Experts of a small language model: 9 layers, width 224.
Below are experts of layer 5 (counted from 0) of a mixture-of-experts language model. Rows are named router (the router's row for the expert), gate (a neuron's input weights, with its number), up (a neuron's input weights, with its number), down (a neuron's output weights, with its number) and show model dimensions 0-223. Each number is 128 + 32 x the weight over its row's rms, rounded and kept within 0 to 255. Numbers have three digits each.
After each expert's rows: a language model's description of what the expert responds to; "raises" lists some tokens whose logits its average output raises strongly, later layers aside. This comes from a sample of Wikipedia text that the model never trained on.

# expert 12
router:165139088134096103122125108176146154133091101086144127140173110103146117154134093068137094115135111191132161117140128053103170167190206143089125104158072154087140145070114159165106056127122101097133118169126146136135148096131077163166151104128148134152122154142096156168169112123112099095159187106131111139088134139088117072110100081090140082141055140097108142169155151157184132192102068164103109139119169099117095133112098145160160105115142171114141153139132107117118079130112160110153149143141161149144177079126114102152116169126077120079119107125133125162163251157125111113067106191142187065081165131094127150095139131162100200111210107082168120133109113158096124105127
gate2:123136070160155064140136126133084115081136189129096107118078157066106133150076087144127135091130163191107090152105134139159137109096192111141134117162126131086138073149158078083158098203122169080093165098125089193094113102145143154129146085062183165125104139143121163131089122125114152139116069127072122131152102128151071140169129146208130129064147188107132132111149187144075120174155120176124100102123179100166074076144098119106149172158094125042193150103135142086124128120129074146158130121134141131092174083105131095143127106159167121154175133096134166073129170092119109096148169161119141120110142173113133159172119164118067141184128140102124164135139097149129136151195
up2:165131122101193150140102135121097218172125093069133167156112125130133060125100188127112136147132112174164115149132111181109095100141098108143100154139142143132139067111151083107124083127119101086152106185154189148181121102096112141124099085068075120148185088151120152122119168099108165124047121120130167123131123145187097122134130145053133113125167031120061147183133170145090142079147124159113147084113136159165121136131108119143126168143087148112123132064115128104169158131186128130155093173131092133178131103114150143110089066164115154128159164132126109071104115174158133125110111201206124094149058151150134191112111112161057153137137066114124098139108137115150154170097
down2:083157078156099122111147173134139137128119130129197073092147132108146121138189133117105114162125139144135143145117099147134101160135113180032124117097132176110141095153145172172069153119196164144138111183128076124134175162119142127120094132134164137118124117098151086158084110096121121145155100126102115127133131136178132052116095155110096143142192129103158140075091085118061087102085129145159155090127105155137129090121166033092137161086215155125095075109121137168169120142057108123163104144120119160168122184176104234128162156133113129111121156143159093104138174142091158074107130101132065159152148106153161098110154099162068136147099076144155084174176111118078106155144
It responds to: Word pieces inside South Asian, Arabic and other non-English names, mostly after a capital, such as Y-ash, Mah-ind-ar, N-ad-al, Kh, Bh.
raises: "fit", "atus", "arily", "oper", "isl", "ress"

# expert 9
router:164110127105126155151070082124171131150107109107152137095108138114114104119190113123108181143168157101102162127079131076106170105099068091111108130119137083150170129159153124186209132157125096130113151057095111087139123121082168118141113135101141127172104165134147119141133124109174150166109135107114154133149136104129142065112155207147096133133159116143145099150167083154092090124083123135127159085192126120123154094098072125106178146101127058131160127158051177145135129119069150202096100117127184087251119116095115118116104149168135163147138160068143113091138121078106096123116181145132132110129096128131133106089102087101070186144158151155177087116068157063178112180148
gate7:111188131119132078074151142134076164133131094112086110139082140080122147169130138093143114139119147159107130102108139089151133148111094153197117129089144127036096142125125120175149145141115153105125146170170180119133108137202137162116160091075141121170132136123176086095169093142150135150081168067127115161080154165115172145106156140149095052148100123108167135137153111127139089178145149159101113134146080138153098071143170118117127120134117116152173095161159146100118181102098122095058141114173090207122097078160145146152097115138113084083116161154155100170179147119101111121138125177104134125172165187136192056197087098123179090126059166107106091106170078083077098108163
up7:104189154143104102116133090163115109151145052106105172108065142061134136074060148152154102103098187151138115169124132104132178071120142115119125137122149153154086123154122166131104134195124148124155173158095109100136107105130135087150149045112192156099149123158087132165144191103128133139151136082137141161135116132113114105136096115092156164120080147180106082138137151110118123096127123147120108145176125131140127138125149140131149075187136167051150133103148135138174093154087039132094127131067095178159131123166102045104117115079042115148137181161117129151106110132104185185156129153122120102134059142121108187207099135165103209145136143124119119139096138205176137139124
down7:118119178114129139077113158114082110149085096121139131081085152141151143146107160166122140151067170120140083111092101102129140095091141134176103115091172120158157084142190153086110123095109130079124150112120120100124199156135172126130115131078137146131151134131069122161111156149171121123124147043084125152154172123109091151093137119120193094102131139124131129137175107091147113123128093143089124135095121108133187109096172129098173131108094184118203162149128134132174132122035074162110125098128155116222186178169142106141134116121079121153177101140133157146121106126086116099181112079054175151209122170143153181109139145135168146074062193166074129149109099103052143127134
It responds to: First token of a new line in tables, lists and headings (|, -, =), plus relative and question words like which, who, that.
raises: "Scientific", "Member", "Final", "General", "="

# expert 2
router:099156108072104137161157146118157110102158096054085111089127090126074098101155147126095115136135118143131096152122148166145083078156107174139121103119095141138136120101182171163139139148124136182183107096108162162101172140185135148081156123165144076104153123137133204093087169133112178145140093106164132135108117148070162157119128072110115135080147099116171128127115060123137135133141194167143088145124175135198123129164181075079087155146099131136157109138142107109110131072190126126149136147137120133116124147117142143111159149167092157119097125164078080080209117133131154096154155014100074129130099071121190095103100169138221135124105142143139135097136147162055167092159
gate2:125146160116150108148072118140148099143081159151070130144102152161077123129108135135116095117130095089104115176113144097087107151106135080135113162098109173077104156106142162207176158111173137117108098103190173196184160077142155141086148127108074157116140155143097137129117089124043156140167187139166155109082101067075103099155144112159124111162151121145141164143073135150076120130137178116095068151140177124122143101139094106137134085166109079130140142149141130093122177065131095116110156159206171190161145102144162125118134159117096166096088111067209134101112056172068125134185112092112104089163080153109158170097111089156134142152131105113167168118154086142147155118094
up2:040131077132130182140090150166118140117143082112051184140094109126145120090124126142171131130165157196122131170150118203154116101039129171115219123130104091150066080075122096138136099117087115126170132165129113163149149150102142121150147085136143135122099086171107112137188140143147088124081134136097181127162199144125094078109094083145157120121201118122159109113124109070148075092170144127107149037134122074153131086127113173136139136098121142160129119105114103159169096164158153136134153045154092137095150134165156156096112144116087094112110126155131178136149101110122102150043103151137083154149157181108165100159144142091141123147182124128115097185106146126159117179127
down2:116140125099103135088115152109127138177200141112205156094145119166156109085115114126141148120162033154157131113169134112122157150140119129108118135126092173119103080166156080099122076165122193182090109139160132132159120089150122121134179128131149110043102106104091181089086073109085068134109113151073056115111091144107148147181124140073114118116111101155171230126101196132112136157092130140073106146124058159104162131111166154110096128093095042173145139146125139139162131149133141156147120099137132181149126096164172102121091122138167152136120097098102087102081196155118114097161105145110182155161165145143128148137080080172111165104159189133172096125109106131100172143164
It responds to: Inner word pieces of English words split into subwords, often after prefixes like dis, con, re: disp-at-ched, ab-ol-ish, bene-fit.
raises: "ments", "eration", "ment", "ato", "ation", "ati"

# expert 10
router:159112165165172135159162122149133162072103147129076163117090099148103144127093111245151155133133143073108091132191100159081141165208177175154119147174117144125095111119170163092099118077179166150129125067107170132142120090176106166066120144142148157132165084197123071164114162102161099141100135165164100118123099157142102140130135123125138131113103144132170156142109142094136190110070136113095134099132071072110080095115144104088121173140100082165104100130143113071087166155191178085159114111108088180099108109116129093119142081120115105113120128094079163068132095129130168151123071119215109178127141112128137147130102171159134129097113175074112120170128128109122148164080
gate2:164113123101104160128101173121179129145085157103096129093108131040127152077116176161146179140127147097168072102107081132159142131144113154141163223132127104137091136101118167185122127147106149097078180164171100132156184111142140178098101103155091096128130107164121126082178113153087132139127095109158175170171091102097126082148155101101128078180135144144119115145146059103142077170134117137199091135143126128132098175152134138141112148194106152067122082137155119088109163075138149100123161114105120070061126150170080100106080188147125125152118117100114200158114073162107181179138072175111140134124101110139137171166148081137110138170110157096122088112134165145088180066105
up2:163120146144077137134127198092143117167116122086081137093121075134136093084101117158113164129139123108134109040095122115157104141195114130122151135142138126155141078120152147212016084113110085132145158187113177117155158186170108174102042167131098126083128141105070180088146166101145153162124112125097147141134128186097158161136176081119163082118161083090130058099152143140115069181149138158133138145121095096093132124106119157161146148145098116121078128118125131165169185144152132130151120097125104073105110093126123156126079133118142211154199101094112194130139102152093152133109077113141149114166128086121122130145145080170162148160122138102043152124142181149112162122121
down2:114107136097148117117157136090115212130124101084130113102154071145115148162082175190149110164111151127126110144116130120164128179143175113101114171053137110096118161159147147151140114120065108103099138099093135149136137140174174121165092112137130147112107168119102105167180127109112134133078107129117086152104102153159079112077163103129144104166183111120151109129159077092107171047161195140132161134118138124078099121098145113122082103163113173101184109106104161120133118121125229129157161110123053064093155076084113210137210159186137126153122127148105139115121086054137143161205191138086157174136144155090132134128082102150136104112090166144112160136135111132107088135064
It responds to: Common function words in running prose: of, to, in, was, is, by, for, as, especially "of any race", "as of", "was named".
raises: " the", " his", " their"

# expert 1
router:143168071126093101105142125130124112167078141114156092233086133115104148110110140102127099158147137091176137183154194136153116119101095148131123100151172120102112106072106136064123123141130134105116127138139105089100168133117050169196129112117139149163136147122175133153147104131079095098134086139136110152110161146154116130131159081206124088192200100159073100174127168109066120088143158145113137202156150163135109123134219147116112144119193108103092165099081174107140096196142131123120156077167152122054123166130099105114143111105114116176138078177115130139094086104105085152148140091117106192198109102100077168141162136122099111107107084172103140079132113160131088118120
gate2:082124144124130191139081156107114118146100106155134059142164111122105139120146057092138150113114109140185119137083130069119035146107155106134107114153117149147131115096088117126091134134076142116143166110088158152127173129127109161095137103109157081047069117110139167040122126178182118152106137077094111189166131146152142115191171053142193153100141146129172144144101168121135117128091146152118148085162080126128096123113156136102149123126072160148172144134120140146113210078113129118176176180087158141128167069187148144118113100084132067109155176101081115122108134142072124150161143167118156120088121102160145204125163104124173099113178163114084114117133148090183141134196
up2:114144158133118104113148081098086156096088124119151147179172144119175087084186157170193169150156101158141134195145152103147110115134215113121144096150121118129128106143119169117125096108090039112151134120114182069178148155088113142110183082079092108181107087115090123077153089158188130159119116116150131159181117103064141133171130148091134113152134134138115091155161104134098055165076121098145126152127167155187129106105140176137200135140047079117093109159109160154119152106027151155084178173136128159159111128151141114159129108166132107110117069054097164141087124144165130085133111115177116133146101157111129091114128175117101153137124121093115129162140069141122150093079
down2:137133120156175081078115112195133125150176114101077124147161087103192122079184131143131119092089142128072132217165142156103085153117081100171157158161081130150180143103124085137155120141187116022153115111186071112116124164180133110129092089148073158127112153066103138133131094099113127158084148136126110147112102134135141068110146175126177083117136119186137117151157084159116153149133139091162086116117151105091091133137134103179121107096110128087178143107091170160093143055173192181127113171166129135147104171173131131116160148106077157153149124135149142091101076163166109189117134108148102145107112155138144089067120157147123092142088135085129171085119180120145143062108
It responds to: First fragment of a word split into pieces, often lowercase consonant starts like c, m, p, or Mel, Sol, Ac in infobox fields.
raises: "illy", "erry", "ilm"

# expert 13
router:116093119186165136077103092175133110143135128136131127120090112123119163130089138102177161117125130108077144130141092156120126163039125095102070122125103075156118090119137149160142112128170118160097104152193164137118087160127154120116099109155119184049118083143078120107172160119096205169108178176075194119117135182170143168146136130103102110103186059089149133095096161096117105115173079133102164135137104171145151124189103169170154062116091150149100107098109156159105133084100097136101095134152124101077163102086127175074144101077186159131128157129134138162100071132124132131137170163133126175123119116153175135149134159113166086171131100128159053154192116102160185122194
gate7:147099181128153112148078155138175189122132134188110116155196098165217140105133117148111137174161105100142128088120089129157076184106165105215146173124085142102088180123119126106177144146118130114129125129145116154120091132160206170081124174156078091132154087098105109127168134114107127130111130129137192142109142092129165132163177154132098136116145126116092082081147138146133178129086092157103139180159140088095014085064114115126163136079128133113078125102132132097108142144127111129200119148173179110094125099118134175155098130162104094144101151057125108129142149070159138098098067056107143112134144087138156132081171106124089142185118152126162132090146063127092140131086
up7:114162118112112169152126115095141157140140110123134107177111124142107150088054103155101154198180119097136095095116093157119136138172123125116133088158064171172097116084150134178188119143143142111164094110149175071125143164159090102158094161125155138086131126108173132140141046086061119158148178150159181193109161127093166143143148187084136085170175153118120100098192123057135123124116108134134111160100115062129085077125145146136120138171095161093151076080096154100153101153101117117134152123129147141096123135054122109142126108088053078104104180090091166125157112079112116101064144182128128140133169143120164068144168184093138115101143172164139069160161183118141164136164
down7:144098107144123110129152079141086077127156103106158151154100151080124148152135122133072116144085130114122114137046167156062157105134112108117130140086123185095103133116078170194101100141147180136149115158121175086190163193113141109146100144133106147162139092113148151080129177113066168129142130100181104169142113170131110115124137140148160167139180124099033161113150135116151092104116185098134075144161174129160113068089133134058064094157087087118112134100172158139156091206129131181121158150108131046074137114100116087081104130172144093068146201166105171106166135152151124087147118122164149150132144110104165158177201086088104122111130127136143160134106106163144129090123
It responds to: Bare space tokens before numbers or values in tables and scores, plus list dashes after coordinates and currency symbols like $, £, €.
raises: "201", "193", "202", "192", "199", "196"